From a checkpoint of a small mixture-of-experts model trained on Wikipedia.
Size: 9 layers, 29.7M parameters.
Experts: 80 experts in each of 7 layers, a shared expert of 192 neurons.
Training: a variant of Adam for the experts, 516M tokens, 7873 steps.
Below are experts of layer 3 (counted from 0) of a mixture-of-experts language model. Rows are named router (the router's row for the expert), down (a neuron's output weights, with its number) and show model dimensions 0-191. Each number is 128 + 24 x the weight over its row's rms, rounded and kept within 0 to 255. Numbers have three digits each.
Before each expert's rows: a language model's description of what the expert responds to. This comes from a sample of Wikipedia text that the model never trained on.

# expert 51
It responds to: Table and roster cells, brackets and numbers in stats tables, inner pieces of names (Barn-ett, Thé-od-ore), and "the" in running prose.
router:147093160169150101134125129105133162152165103098167102134111120100117142106114179136125166102128102138123157112129105112159116153138105149119152119153156116115163107101115147119116136104086118117099103122137167097097155179153158106097145115109116144122146112109097159161108079121142139159157124119120111127108129156107129152088153164104135132130143102115120134088139156161138103109126102097100085148159138115140143142112122113106158177144149090148093096134111139106159148086110130124161156082121128113143123092091169143154144176090091136105150111124112101098167095147153100134
down0:098099137158126080136139111170117137092174108120158133143156097130122099098120136101106144118125140096127121131155170127154164098123138152106174166134147120140130134099171127140092115162147174138102133149114123122115097116135115157081126090097099099100130136126115150107099081088113150130173163144138142104156157163090119170109112147155145079114139152139161150117124130137138146144130133110150135138103107089114174133173139098154105099116116194122138150143124079150110154137136127130143097118114140125091093095093146106084119116114123146147119126125119124133144186172118109131
down1:120137126125141098110140147166137152120135144117089132102136109117106077138155095147149151142120171120143105117103106162135135104159124124153144146153144149153106121173122153106129096122182111156106156114110101155145071126097154142114147102145108134146171135151134109153117153113170114120135127125093103138135113166142132140149088080069095128106172134132119148126108124098145095075106143133131163129101072114141152154107119120145120120104093144143109142128131121148107117131192141130108117136155109083082172120126143145105136143155141143165131112133103083085174144104166148094
down2:175174115096126109115158123153153139137156148118118101092142114130115123135168129165117162176087084122127156105106190130114126138128122146144123164152122079089139116129167140135098111144132151153159109134142110113105164147126080128147147166093159118106109175111138128136124132146120121097078142076099124100136116163100151159137083148130126137119101119116144136121113114176159155085115188112145138133114130150114097115166146140125096106109156148123137103127070118144150122114112102132107116157110116151155135190134067135126134129111117124110117102137136092109137110159117116111
down3:156119118108170137083161111138124151117073089116163118114119140124098150134149095126130164119153125052131155155108161118113100128117166124120196114129094148132128139147112116117148111119168145155082126142152154106159135145135145134105112099120125102078136118146119149100165155150172122090118103097110127135127152118126117100118108100098142110128117097120151135124147154148145107117179130123166149135099106117136120144144129110123105149141129120129101114160149101154123154181121118142141158061155137133113119132118114156137110142049135134132178143096121116147162117078097154157
down4:128181141160130092121165117100149111152133125140125114122172150116156124144162139092150130157128128128115162146116150155116117122145115119160161112096142133094113120092125106111128148136137094132111140090126130153108100130173137151101141171110186116123093127109087125131148107079085111132169168141103110153118171082120102165076100160083156116145081152128152166134122135126110170116113155105106088156117151099141111135095137157100093135174153120128111115130099133150123143112124127130110132112145180072105124104132134112154132136154110141124167156106102136094094118151140116161
down5:125151143094141166163145096147129123122119132121146166133130075112133140133168140112127120124163142100117165087118131145159125130098130144121176126161122150110102145158086124150113143118117116171135110070125127162113144099174130121123157146118142124114089143110123124127121128124101140079128131098089140104077126140124108153092117154134110203097143139132152132125116134167103132106114119157172112135091148140136152086105176109159093125123144120129152128109083114129072151132118096139090129089151070116099143105123133143095167162125128135165139121122135138155156190106129106149
down6:120148140132167169120129116120069124110113144121143137141138123109099134100152085148161118131116147080111133082111103173096145157148181126140101134149134174090133151095122111158076147130068074125114146160098089107178102120158134164127126128124135129151143118082116145108141125134122127141130130097114130142096134169107142116115167118156125157158176126177113150133104171144138118114146091106137111117112126127119116137118159156107108103124126129125129123152072126171107152131141127126174095102115133169127135190120117159108098120145129101139138148115107101077153116147126116152
down7:130127140169124139124111133171068091116156135132084126104139110137126118067130140141180118121121149135097172095115123169130103168152115107120138103111122109151120130178154120188138102145115150089141135125135100139102178148116096127100156139130146135082113135115119134079146100130147117103105139093144123164120125166159133126165134098176136150135151077143120152148125156140157095120147132137109147146128106109109147098085081150155145081118108088118098152148096151153142112142136136129112111083107155149120126072138115113137108105123123118150105134118162134127167124149162149158
down8:078128146143146125104116151105133117135146116108099155130149147101173165130162108157115099141118116163098129082065178121144088115109105154187141200130126077155128113133130131136120123141129101109087096104130149130142155126186118112082122119114123139154124130159100101100103158115111148105155135118128117105134121169131130116118154143142109124128086098081093126124142147121157147185108116163143080097122107144137123102098144133136133149124112130136129136114113101113132133076164135146138136095126140164097130130140158151156147101144103165106141150132153153119134164140147077155
down9:130164120117133151101161124108090134125115150126110141121091107122121149137122151112147154076108087075119149098118134129124110136151131154155136176144154127130158085138063087109087118092146116139123135090131121132144136126128136138129125151165155122136085113173108158109083112110119138152157122147142071150142106135116100107142145134160134160150118128106150151116104126146114132088116108096125119124148134132129132130097140110113161125129147124134092140187149147138147163126120103170094153104154123158107155162162127196100151106091061100102156153093125143138161131160158098124
down10:117113165114136143149157040139134093139146157133125120149131122117101117085141114113181134148103185118103148100119121112082087104128114109096123147085106135145132140136129159130121099158126149133136143066128104133167145124102117114168121147120158138131105146139154135109090123141137144127163145114157098132127169139140105103147099161139166150075122131167130139119122138147160120137139163159138153103147177124156166150110119114088139127106106170141128140139111076152121119140131131128096136122156137068079117113118124107089148064137138152152108110135122124125162116104091148139
down11:161139145138119133092143113104102117136166163118147129151138126119083098098119157126132104111126150172142151150135157132132109106130128129202104153128177110140130112124130138132101106129118097143122135107112106121142119121101151160175143109168085099115147168133115134115119089123115117085119147138113099147120141119111098142100098154131161112137154102112128130159167128090097102155127107152100123134140086128133109151087117127114107096147183175127124140112076099128183165174137117125113140098115105132120115146152123145118091178123146093157127142108176121159171080143139158083
down12:166139166116173141150144118136099132145110135102120116138126129105108156152142099088146139149089135145098119096122113166115138074138126121127188087135143108137066107104123108154123083082136126142182134106130110138104149113110153122131119071119105133146115098144098095133108155120131100104108136163115126156108125153103115158135125105160128160151140106103155182108150119147144149092127147114122116109185122127151160119108148110143078066163113153120145132137108117118153147119105125148127108122124128165092163176116114109159167126141128131113156133139096130140159158157161138082
down13:122157126134132136119165150133114140144138145123122124136145182149177122087155170130094132133097101129169099131126118106093128159139111122145125119153131151109119160168141115110138065137121123140142163119101101152087112122118154139144147131158148124116118125081143121121078146106124100068113085100136160160124138163132161135114121124132129112129091074149146152182102104083126133139144074101127114108118131120103142121145145111150139140118158168090116094184123155140113122167138127128126099130129162130079114130119129159089098145135121139143091180139121085093129143131134099189
down14:129116133129121129180093137138135121176170088148123097159186098118158147146145138146107126104084111107128147174111122109118149146109163142109147156160153075109144142115132127133127154119142116153092125088129153127170167084148125131171128135145127134157147112074104129114119097117117159091164108137121119193153105115066103130141111127109146171113147129093108102115165159155149088150136158117101096126118092126129124126096176122101142111111162139100122166140105124144134132115115107122080117123142115124131115133154117167141122106116094136116099106119090101107162138150154120157
down15:112165113141131158162107127175126138120130150119096105151166133148131128159127170134124146125129128181116120132130114131174149109153134124153083104152136134122135147102109093098127090158122112150102120143159081099115164083135148149130191136121147128167124087113125146102095128118132132123125108070124125102097137092137140101072095099122149133132096114136138128106124158124148079098131151104134134104136153157107139128105123138135138078104132126111132131199156124101141203164154156083141137124122106144131137071144118122112115108116139145091162107134137134160168110099135155122
down16:141152115087089132135139100117110094115112118132118112086124125133102130100082119137124145195099112115106152093111192115089148118120120127141168160091113155111088089134128155134172177112143109159143169152107135130136127133158113126181171140104144137149160124126119169139134124145112112095100144160108129122112137152166104134155083138150170124088151090114132105100080135098142121136131092113135145114157111059094177131112142144133122162118135139115145145165106134154113137171164096144093125108166117144143108122132131136115131088129086113121117125134144140139152149122156135128
down17:184134117098096125133157177119163099119137152119158110103097138140140122147131152150147151089116154140119126115063094125148126135099139129129101121111111131127121128162113105148111134119123140161165119110130114112139185178169120111091141116097142145100120107149138110133096129159094095159106081121111156154135134120106092150116154136098116170119121135119115162090136172111155078114142169076158158105169129093141146161108125068159143138129145152093098140147083113155142111113162096187126147116110143144092093124130160128113118143146104134116112119117141128108133146130121167127
down18:114157127123122091111116137100121150089141104095147101137104066167151138149112150123125164116164109115146124088105124145136121127139149072114188137119161122112095101113131117124130133065138141144115141137153114165154167133104135089122116118104152143142140138128153171127097140131148164116186146117165130139125158126106115122132130094111177154119138120126096112137154115135119108134123138087108151107156098132139131068069095163132139130132137149097110146173103109151113172166122074104133120141123145093189123126133110097096117117162155135170136121120129111139185125131111139122
down19:127115130109119158111150107129118125086168112116104136137161103129132104091151166116097157133134096132156178064153148153134149142134131150139176107139112136114119100153111111139117131129104110101147116153119116118086092128129139133108176166137116163151123094140099154176127156106101123122149137113175129140117100155067130119108097101146170144169146153129131168156170114133085129156136104156122148104128112121153120123129141101112142093139133107124123142118112125070120169098119135135104093111117145089120128179137104124135164108114115188134102152140090139071135166147092144129
down20:142127143089132148110114088130117141131154149120100129126149114119141091104115123158051114127076115143155138092109139182129175129169114170121167141109125135116135141123138094157125125104071179148135129097131080124129087113141163111156157104109162162059123168156155099105122129157142127098134160105202138140167114122152131138082120125112137123160147132119086142082123130057122167113147129119152126105120110132124102125123151108131151156139138093115150144170147100143149151104133130115115124149123128123121123146125107111156139125105122122114139132153120099133153137093133124152
down21:110187129130115196127087093116090153146156138121141128091141086154110087139120145091153139102122105132112148179126170119135143146146121136121165152147081146118121140144139086111123178131133118166151102138102101111136152141137109100118123125140110135126132172137142133148162140156132134103137150125127134129142112156095121092110104096103109118093102082112151175125104150110130103099082163080158141112137159121090125150141134123167127099150130137105127154092156105112114101127177149125164120153121145097122150137097144138127114128124184097170127188111100117088105124117127121123
down22:112148117163146151145140115116098090153156147136124110166151151144126177117163136112107156112112106116133135110141123165124089178140091157144087128154099182160113093116142133104111084132112166088136142122133146132129113093127151096097118162121098140109153119149136149131150230134148124133110131114130155123149113150124158145133125124146153146077161099164163134071129100098111129154145144085133141108120108097130091140118107133154101116142147148095131153116099110136091131131127116133115137138104135106072120099171129157100127126128147096151144110075108157128137136097100130128
down23:097154143135084127140103128152135122158123124086129127107080139124128162168149151140137138102143119124111167116118104136108131127133117126163124169162125134097116129081102116120136142101125125125087154119086154159144097137071138143080136083051126171154161191141117170165117152122138118128135116148102096130128152119119104089113126143115133110152087135137146143128103140140107115120164101121126136167140143156063148072154134109142104115132145140147132168166104115135151144122126088140120131139174140090099111160150103128106128126114125112127108165121111102137168144169108136170
down24:149168117145125128110127121174153154067134150147145152124114140124109166131123111121129115138120095089126129130133185140094137122073154131188136161094136108119094159166126094177127098140140144076140109084164126165143155078119134151134133134122114128116164111097119118150120083109136179101099136150147143074145136151105115121139106116130125121143133120136140137164110148128142160106110123131153142100079088128120165147112127102124088100139139154107181155133118127161132133096085130119135120149112133102078143079107127088109122140140123115139155170132136152125090155138112165119
down25:168116098159121119124133152135101121127151133095123137130131097126115098117164127159112142116091113139130172129141129125149113124157145160100155121130159127084101097068122111133119092090138147126132127083144132148119149141135114138171094157083098117118114150090132136138105136084128146110105129123165119128140110182121137104104132187147138190126154090101115152128114164103125137131157163147118123091110151091106156129177131102120107133118113169101135141084137123172131134141142104111129110082122114083087165113148134132120137121150082137149146148111122186167169088156145145154
down26:147125135110115165101091138131132106125142126094102158173138098114133142135151115141160168102146120112160130101104126095148098138137125134133170115135097109144139102104110117110123151182118162160152141116128131134137181158185168148126137129137109129110133103117135104145103079118124100151103098078132063111084134093127118158150154135138142153112162129093179155109161134145105135111139127127088099084110096145146118144142123160102081125107157147152163133118120139163151150126119131097094099104140143138090102129133120147170125151122159154128122095153062125118110164157146099121
down27:100141160099132121092180149152080086153150097107161112162131141124086094134138147109147139153102167144132132090167133157114121147129127110166122072114151105122112144116117138129128130179130168128095129114143147100167171104114097178153121127151120152125079148096135123136098145126118140119061156107129121139088134148123174114143107120121156154155106097121138117120131162104128152093098123153087107126114119124152133132108170099163143149132151090116128146138113156113109079126178120142126109129148140151117113118122169126096116106136140149129167108063114148103145138163120120101
down28:126118106142102152143145119133104135069128115134153137077110121143094139110152143099101131163140146123163140147149117119143112120183125144133149160135128098155120139193141127146132138145108145071102125075107146137169095112137108148128118135125126089132120082134108114178175134153133125098111132095149120151077107098093126148154121090134150170160117140135124141155127136129154137152130157111106120096156097183100192138117155113140118108101145097110137108124117075148078156148122112126140115138072111122138104162136132096142127115138102117106162157164147113134131154126108094161
down29:104128138132118146117138094122129144105133090108089115109123117146079140135156114165139127081113134119114148117072154089151120139132165104124116122122154135120101123075146089094097103116119153133130124093102107102157146062165144119129097134140090127135133122113110130133120155147166175130166141133162134133115109177120130149126112100164130101128132116112176128169145171163112132139119106128142154159160137149164158106117157120114119139124128097117122118126109117129144130156168127164096139112129155079108067092154068110088152168175131123138155172137157104135127155160138138135
down30:141141146136146068078156184160100163119131144112154142156138083125127117134074115140190118118093067133118109126126106135132102142181108138113147134102147134123132106140127114129099141161108098188115140133107145162121118134123091092114138136121150153129098165132106121171182140116152168127117081149129117108091113131135109127089143151130133144135122102108168140112120138142146131158181108113102146059157148082122131102117160134110140085121138132116111150173109120127137133165137131151136105125100151119106144149136096095106140152106136135117179138123120102144106148140128114096
down31:139154135096126100096108135164167139130122077113140149126121101129177070097115121125134144122163153134131155081129147128082126112113084096134141126127142137180100120121110167113131124139118117144089119134116110125144130120123122128143114117146106127169136142111137110134096118081085158158089140146120164152108135160119102120148105115154093124114085084124133139129109144139118150072144145119085128100131157135134080174136141158162164106124141131109120168157101119171102148168148118156109168115110131145103130179166083150118130120174126128125157164110115148161161104081126130145
down32:150136108099137157120137104130153098140174139123167105105106111132147143134114112128125121171119162119104160112142123156115184125135145123147160141119137133121114127113148157105130130192085073161142136118135108146168104158154120114124123129158102106101112131120126116136090195117107113115149126114137134107138111128086117088137090125127147129141109141097130097136114139143168130081159105111132130111159108134165157119129100119177175119101119111127096093175093123180114103133084157099120143068121137098114111105172105137090148144104130155188124130144142128099110169134109146153
down33:095134154143170111107099151150103137148177104109145134163121143100124120123143098114155139143119109157143121120172146104108116156131114104153104130144122128106146127123132090148120131091122108119123138105158073135122133141136134126147134147108163146111157153145116140134080150102091128136112099157139139114160121156075113124139150125075154104078153151142116138144154117165097099108127112066156120178134140159132180094116141114099131080187136105150102107106112112116111189124162150147120136105120120123139093141091111108108138119150065148148141166129136121117165172098129156116
down34:166122114125131122118112116121101168126106126152122134082108172104131158102130149127138124128132099119151150123163127127105148158103144123136114150096112103118162117104146099161141070102143134145086091112104104125147118141115115091105140119144142158154085177123124137172180154116082112126159135141113071154145142103119095162125121115088101157115107103123160123136116152116100137096142132081134127109112143150136161149145141137125133153151161100099164156085189102185143175177140112138134100081118139154117159118149127116087146093133124112119142106129120157090121137136146123163
down35:103131111129090133114113103100158125136140147125134123126088138115089149106121107118164129135130097120134136117121114125149132125162161098129145096168113092144114117096139158139132169096143109169122167126145106151111146144167096057143142110126157150112099137178149091175122161126131120088162153099140130147108116106098154096099147146119106158146114124103133155125112107159126114168116104109100126168122103119112131151117130108123140125139122126133106142195091155125144132149123101132125160146092129123077096142161110104144125123142148115151102109087124140148237132125115136176
down36:129212097102126147109118141139094118157142119166112144097118111123172148144095136106143134132122144185167096089132087153151134112144148098154090120128092120151182128130135156158119144132113141142129137126097153156135130151146141119164134098150115128103161143060121164085124099104124161087141125104134136139157140132106088117108108141072139174174111095142144134124141139112120125137128087100129148159113161150135146149132116100091123104110107146086126145110131115139136123117124134116151161131148152114112144132158127097138134091079114096117136159102070101100159130138148113155
down37:117160117116145120108148115133076161161133140089142095132090116134167103118101089143112105100140106133144112112141137132156103128131112091155137125139152125119184149120122134125119074122093119147130150115102133146095132126134099105149159149091114108107120086164146102130135109128106120113135086142090107161145123133125128142122120106110167119118084130114160114105154153104108143135148124192138156136164085106130120144090122128123143133149150123126131144135106109156131145159126133139135152156156105133159120107149162113075119148101166149170116190144105119073225092138144154145
down38:147103119157166098123098166118118111128109113130126117110158128107092131098148133143077134130086104165065165116145143060146130094133113141120148116114104121118147121150183154128136149167079131162103133106164061170158125106129147125134153135148154099116128117111105088161106115162187173129139139133120091111124114136106123134135140165185133139100172139117131171158116112154124133125125133080087105145126107148120101092144152119128147135129129130085096134115155086140135131116138127128156154111109123117118165100156146145108108108111135165113107181137123135129150100142139135126
down39:159154112104164127076098130136180172129131133173100120106083149081136123133128147099113087115157137182115118140149166135099149124083108165145111128140106104149120072126116116129095144156117114093124149151092098121114130105139096123147126158103131125119104100067116080157110157061113132057125132135106132111141137128144143131169155114133125118106148128124145163171127117127162139146151150100168126111133179141067135136110178138123112120137139146119116122168131127152141135128177099150105112133154134097144119133129157140128138095113116097151118127132142111142142148135148148126
down40:102157147128112116097138125117140171129144153149132101148070132147099105131160102136106126117121141131154145089181158139127138130150113094125143111065152085109120139112136127111145157118174113109092128100120156119131153110101133123092140138115079101145142157161150128163096091129105118126168134144121125133159134162142132116053143105145156117088167137118141146109126155140117122112100128086123128121140141137135122095100132148149110100086163128107104132149104119152155160192138130163165163097141087102115145172149145122101125146120107116131152116105091082125164101150129153170
down41:105174156135130126126133099145121131107159124110112142115106085131109133120122141096103143120109140152136167150130156102128127132160128145148111135087103138096191143126127116125085139166140114131114152092160120133131145154157141145106118157089102091104122129096130120114112152100177188144157122103126123150058143136121094114142075145162116171128153153131132162116132140134158093117131119085091110122141136158138136096112123142136138116153144081123109164112128118122192172134134109145117096117117120171100140144107112136192113151134094120176106108104083142082112138134106151142
down42:079146102141163109093089112158083158074122110150193136128105126147159096149135107158102169126135138110133164089104137109117106115115122090133132164134155105117113142123136151128117088117123130142123133127134132127171119127136165148136093125134145146128117106187118104116147119116130107107157158054100155157137082152184119127121119123117131124127115089135148133189129108126096108149168114085095117134141137136073154153119184139147140142134093108125143175165106102150129097115112135166164101110114119112139121097121118141116165110130151136126131163110123128123176127145127120131
down43:094146121144112143129174144119133164141136131098136141130106133112173103101149147132169119175148092104108133113120124135130101153160131137124139074129166130153132116174173091082123137183136128095130162074108150130167110121114137151121120126094080114192090100100137124118080130156177157115116099129128115146165106083138108111109124132146138120111126135101084166158146121150102112085163111103109143140149130181153129115086137103115162087133065113085129150122112140125151135126152113124152157121126127162143132128117130125114099123138131120138107142091163102125154148130127149137
down44:117144103079094100104125101163085104109132161119146128146137137135095090128120173177117127141092100123119153141139099098120100093131124115125140148175151097177150155159160140148143101116125159131122118078131131134113171142113169133129099157164117094180130083084127161166121131153085148083143138111157148109157085133143099138171115119108138135156140121175120127130116146157154168095130100117119136120143122128125162111109129113148150140134111129120099125131083107172123078115138110083096110102146111160118139151087157107125124164115141103120138130152154134148145139145102148102
down45:145163113132117080161093101124140103152091178113114105127099103123127129133122108074146117138122114107152138126096089107126074111095154120102133123114111127128120143101110132151138174173131150136147136141138127132110183129153156139146159110160089159134116136129117106103166144086164147125155127122113157091112165107142157131113122065110080138134116135107111168102166168153093130138113154090110138104151115151123170140138129084183133153116141142104087106172107139135111136131104122107136132116135117152099139123114126148102158085135104112130181131135154115146186134157124132168
down46:150129164128133143120110151140128143090134169133147146128147170085128165162135147082136132081171083144079136070136132122130138119139175110138126123115181077109134083151136088167126107169144130132103165120125110106156133154133093130152134102152110130149129125120117142122178208139132139095135100133107159148121157136121121098143154146114110117099113110126128146090141144091090152102081180145124160134146139136106156077112123110115123130125133159128138151140126087146114125140106139115101099119138134133086156101094113121150145101117100135123095158080151119147155130124114104133
down47:128118152112126145099119099128142100104126127120100144167120080153111116121113096119116153117119143140099142085116138187121087163164093094100160136165134119126106156105140175165134104145129122117138140111132117153097111097136134143146114139138107097082134146109130153139117126124146114128167132133113130116120071132142120116120116139106108137123143120128120162087149154140148139104144136109135129103157090114102175125150142118084139141148142136096166128167096163134142103164131129162113162091138108161176104043133134170095106128121123196123142119067127138116172157148139151147
down48:142122149108144090134119111089129163124091135107116112157150131123094113135188130175103150126138084135116140123104128112134135121103111080107156117183147132158165097141117165144109141107081117164119123135138135147142139112117114129129143138138112196114136121144118137112120117098178153146102134114086117121110122125107114104126122125091138169121173100109147133145072170123148114122099108084119129151161140124137131096094143105117181112097142125120131153097097129179129187098100160136107120119125133125140102097118152150190155111133114144173183111108146117102136136151152099144
down49:147137155133123107093136102113138112153125162111181119139093144145125112116152160094156169103115125145114146135168098127166104095147153152144164125114095082130108137118164138104128094133137121132128124133109132160113142184118085145124134091090148168125144096075141106127163149134131150097126132110104187136155104136070099105112123141135103127121110162149135102107139148113079092123126100088147092151135104146165125123137124146104164121128137053122110138170166141152122136153144103108115140105109130120127135120120176135111158138114099123127125130175113086125164114178129164127
down50:129124063139133156139156145103087111115138064151147112129158127130134145079124111144144169135105152130099132124094103116130135149146128142147148148136078099098178154114100099098109116152143136120117108155160118159102088138132085139153102146099139141087099165118146158177134114130100139143146130115114133113141143145147133138102149094153163113137124087178119169114156160115145156089119155126126081108141090181135146131084129110113133064101164132136113119163116126095156162152094146172096133148138112132110120133121119138115175121115109125157152100105114132160137119121138120134
down51:147162122125107145082150125119141133156151151097105138069145093140150188080156127133150100138144100122150149119160136113157135153118178140128105150161141104106125134161097139123147125111150143166116121119097107163131143098126114190139143144150164108116135096139091134123141129062098107156138098103127153103178137106145082127113096123148128183115134111146095146124124113117157149126107148115145137147137087108147105132143144124189121103131138102114179115091100095168111142092171122133129131116112095111139101154107116094151119134124123116167121138077126127116104112155105130117
down52:140116127123125179140171087174149131108108133070122128117122135116148175115122146119100175192126133132134109151163110120156092120129119150137106151084137077111090104156085119174134137138135145142097115151130147173126133069155131104119143129123137121165113116116137115129094172112120161143146118132085150139180135130106098090151098150125109105131108111116159140114126127106089143144122142159089114139105155128100106126133162136161120117092105152142145135134078112111113152151107135135048102165141136126106141139164154129097116132124141172123136141131143111153087102153119146117
down53:192115103132133148134159087132166112164170121087136102146133157109116123122155090117119118152157112157079130107123159125113104081132175116112093142163145149122101109133122145143108130143134131088141149122058127152146166099151135154178118167141103083113151155215108129089131157112121102156126118135146160161115153148129094141121134118095124131089130094100144124140071109132105164109101113113120144118121102164122147120122148124117105119165155134125107135173113136109140125106161117136119106123103132136116109097145145136092126140142127084105149126138081137125142147149141160120
down54:146149106148153143144147141123161150143104142154138136088117116147121126131085160168155125112158110137120146155119125119132125114141103164116113179146129187114091114057152108130135152141135120135102113124140138093095152137109153109144111103149103178149135137121128117114085133149083155122131168124117127154108128136158085134135104139156151143146164117123117151107125111143137097136092119117102138155120116171155128088181146149083145114100133080122137141147094146093126156090098134138073166129111114152107120112048116131162122116087142120118170160090129089108115102132141131153
down55:149106107140145142122158097161125128084130169138099104155147104142115109085134168106098161155120134129114148109168123094112116133144130154180144114152147111113064087131186112152112106087143150134116158135129122175117129110130095170136092137098158119131188153124126125099109124131109126136152158143087165115107120130120135152129094074097124137091135141105123123138155186095114149107158097126084152104121110116143102099108161116144161133133139180133125128098112148164120131139120147113160152123118129130079092160114103115116131099121138106153138135132120111158119151150105128184
down56:130103131141124118134099117114146119118139142110137133132106072140131144129118147156122175150118119166096131116140150107164091171144135151106156154124129139121166122086108113137089147170133116120077161090113101156108171114114128122130160085149158139122092123136123167175139144123141195093121105113127145166140141108131129115120138088109141101140136153106136159159119097104118135095116127141109150128108119104105126133132190105154085156107153113120111110117130130145086111165046119130129136083094128147129125146127112118173144108139155108163068126135128141131158107179105160135
down57:113146106120140134141122116130109117124121149117089102162141137157142119146144133152127151148147081132113186114146141133142123099138113122110160100150125130156120120124113121138104085163120150119116113134176126137108123152159092155178106069157138133094150145141117127129137137139106102133142085119151082123111176157118104111122122117131110133145152077147103088117124119158112146166147146123132134113125135150149167156074137119145063111172073147128150116132118148118149147183131136138107112147111106125114098154206118153095140110078108119161120139094073091100108132127112148164
down58:131097146162122148148149131115106145071137123133127124157127090118169093094136157111121123137092152099150119113089112140126140119126129147198140128198147065082128093118105125128162099103117119118132120096113093169175169132131165109103109115113117098140132124122140152149154133136143149122130141208125121134140089106137117135141139130162145170146137099151129122136091176184131113122116127140149125086109098120155151121168168127146142111118132144113124130128116134143127119122117139121133125101063093142146115098099125155133123111110106116125185183099138111137107120108118126096
down59:162108151136147144126121092129134079120163119116149141126132174130169149117138100123154118119103132095147143095111131145125128123111147150111130113113158106090152109098132105095121166075114105157122135137136090183115118170121127144134162138126134121111104150096095165175126092111135165156153125079123152127117110123109118165135121123118138141155094124116112140112149112118139102112120110108108094147145118106121182124105118136173100136125131159133103104132139174065090150124117149159175162145126154123095137108136122134133110133084101156137199143114108071106161162143092156168
down60:133110073106142135182100107134114125103122124100170126150118157115125162119146142138123107100087118183130141116141136176178124181111118151145162121139114132134137175106107143100112111128159127104117160116154090154111149109143134091151137123089115150134129113127141089120094134133124124157136141102153112099127132136111099139136102160107117126100084187146149135179153144137106125116121130112101167126119119094114108147172140145159112136107126152145096108150133115124132130165101106139081134115101160178163140095126132166141169175125100109118138132062093073105143118116115106132
down61:127159125117089140089117160086116156133145172140085121130124151170096181113147082110115156124111138184121145113133106150145121158124136132104204114158129138117144140144116121157152100123101119090163110128151124113139150123163109171183164144127151112152134151127167139093113144102119137114157138169125142151095118106087085133156111117148155112141123155128150159102148146121131108128145087149084145128121134152120130131084107126148088066145118102120099121114129093122126130116113123126114096112112126142121092104099117126110089115154115164125165099112118075115135163139125155174
down62:153137136112124111097156121123104159123142139169132113109176109135111103108130107111145119185120148130107172106115140124123116121117142130117132130112102132134092130134101066096140124141082143139133139133136129173115155085151133122169191136110093155146096118138149149080125143091136091138096097100077164072110118132087116117149159143123136111104140125136128137105127177136130143160069141083117134167145149116099120116084138133139100146136174152156126136129144127147160133125157069106102150170111113101119115146140148133119147119129152141100123134110159156093129132161161140186
down63:111147131142151107136157103136160153102095129147128146140095129135125073129137120145145131122144132078139129089138110106165108141140125138153150100150116113092142145098158157121106143138079097106142131157178100159103147074133181160071148138128092105123122126101151151128112153127141130137129109137189122125124161144098085134163098117127128099135123091115133131158152086129138099107148146126094151181139136117134148124092138162156108090095174103126145147148168044129145108123114120142143126139115126122138156147108152137138142111145107105141109147125109071134094137178135109118
down64:107142135120099134110176096131110094124142146144100127166101128128166154110116129107148156113150157125090130104145117124144183098147128169159129137142159102103125150127103117146111135098126147156111107160092125136124118143131175114168121128074143149165079123143124112163151101140156116136122132092114127139087134128037121135125110139109115153122126138116121175138139121160150155138177140097124145079133153094133157103119154112096092134104128116151102114173115167132133143084123084104150176064090118128109112108143120138131111178169109134135138123125091130126144125136134135143
down65:172142151119165101136109163155150135079168163108100137121128108118129108099119150121125128118132113133064129150088095115108104088159156129117112181142116129164138113150121121141111107136163122074149111109133110150142125112145122114137137182116131129120117168148111114153120124113088093085138142106151134170158168112131167123084096107132168176122107088140159137114170132098121145132098121106115139133118128115155130139096147127153107156115103128123125144109119150167149083173081132129120098154155133112111121173143133163109154123134113134137187160080108117121109148080128100125
down66:124178143129127138192139131130124165084162113114127131121113141126111118143116128121174116129188124166106163161131105123128096125117175149136176174110163159066125100107107163115179122123127167180156138093132118097145129096154104122105137141108120137125159097149106155112128085085098138124135161150125079103120126124105138132121150134101094168157163063118090103104103105118159136098142110103093122118126114137150105106112133116108139113131133117141109117169134144115176134110110170123115127141095153115122136146111149169164147131129105133122121087097132108113123138134116141140
down67:142103160168124116143141109104136138132135082149126136113104098144165134104111088171125174088107098125134138108108127164165125100118106146139178162163146143107163098118145135137141164141149091118110153158129115113175117117161171149073142095122113130131095119089103129147111129133171103149136116137133110136124119106140137141157129161105123189084149067118140094129112139112143149133125173092090150137143123130099078154088119115096170074149140095134117095161140118136151122123138136122149104093173102140141113140120094136123147168108127113141155160086125114135115131120111137140
down68:089158103100155149070130132154135171112162136141100152137125089168145083101149172155107141156093097115092134150123140167120095114107182119154122086103109108171129142125120136128102115154106111157072110092132115114146173131102142168158135172144102104146159140111111122144121113126122106127087174134106139114142140161132091146142128134156107147157115156136112132141159098139125117111127141187134133112115100154110143115157133129127140140119128149090087121157123102149173130139112179087098114143163101089146131125114130078138117144142102137111102116114115139144115172100129122106
down69:093119115143130178123149077113112139116164119119138142132152144134155092113177132107096111121124126135126124110117161149116120124173101117138107164098068139125098122111100108102179093112170112127132125135121139167142121152111108169119128115124186113153130131107133116126148127113104165133106146133127125145152121109098093139103125118115129127119157135112137149092123132187158119107089153135118125130137103120149153123120178086165126132113182135094095151123118131155170115112096057123160133161174163175068141122138130124085164135088144140147106139129144089154118108115126113154
down70:099135124112121143151160119144138145116133145148102103129142182123157126096162130060087116136070134115105145151131134105192117140136178129137145131140107150168108106089106101085142168154099138119100143124145162142149123123115089138142144133119146111136096152123121121088101151134109134120170125104111131171093121139117087147153140107093114151117115151133112122132115122119122108098091133093158159127136137094120147107145088129116133112087163100109159112121111125138177114112132106142108153088131141142141108130151103133169146125139155181172133164168108117146173147077104166094
down71:088095122106127111098078118122160107156090100135163109122128123144133140120114116127135163128129104087106139141112106156158094132140150110127097122153142106137117117092146094129145158127123132145141155113142133124150170116151156148122119122114142118130144122101149130101152119090130067100120124116109133092120168143136104115091116118091117181124110125138123180168103104165133166090154099172143200100147131144149151167100106095141118097101139132104168147091126174175129159117118125139091134149100155124111166119129175131119123138098113165122138151137173141132126167101082156114
down72:110155118132122142096138118123137121184142158138107162123074124100152114159143149145110099172126191115105125136132136132171111158129170144152143171129158144195135124137100135068125108139136111145113143137159113136121121132104177089160114124110142119085186143080116097139155096116114130095170106121116167135125164121146160118072110131124118123109129109143141123099119143136110144087099134098109137153111114112144141135131129115095187157133116140104141171124119079098122138119126094142128096150137097122123175128147118117105082124124106146105091156123112100146112165128113108137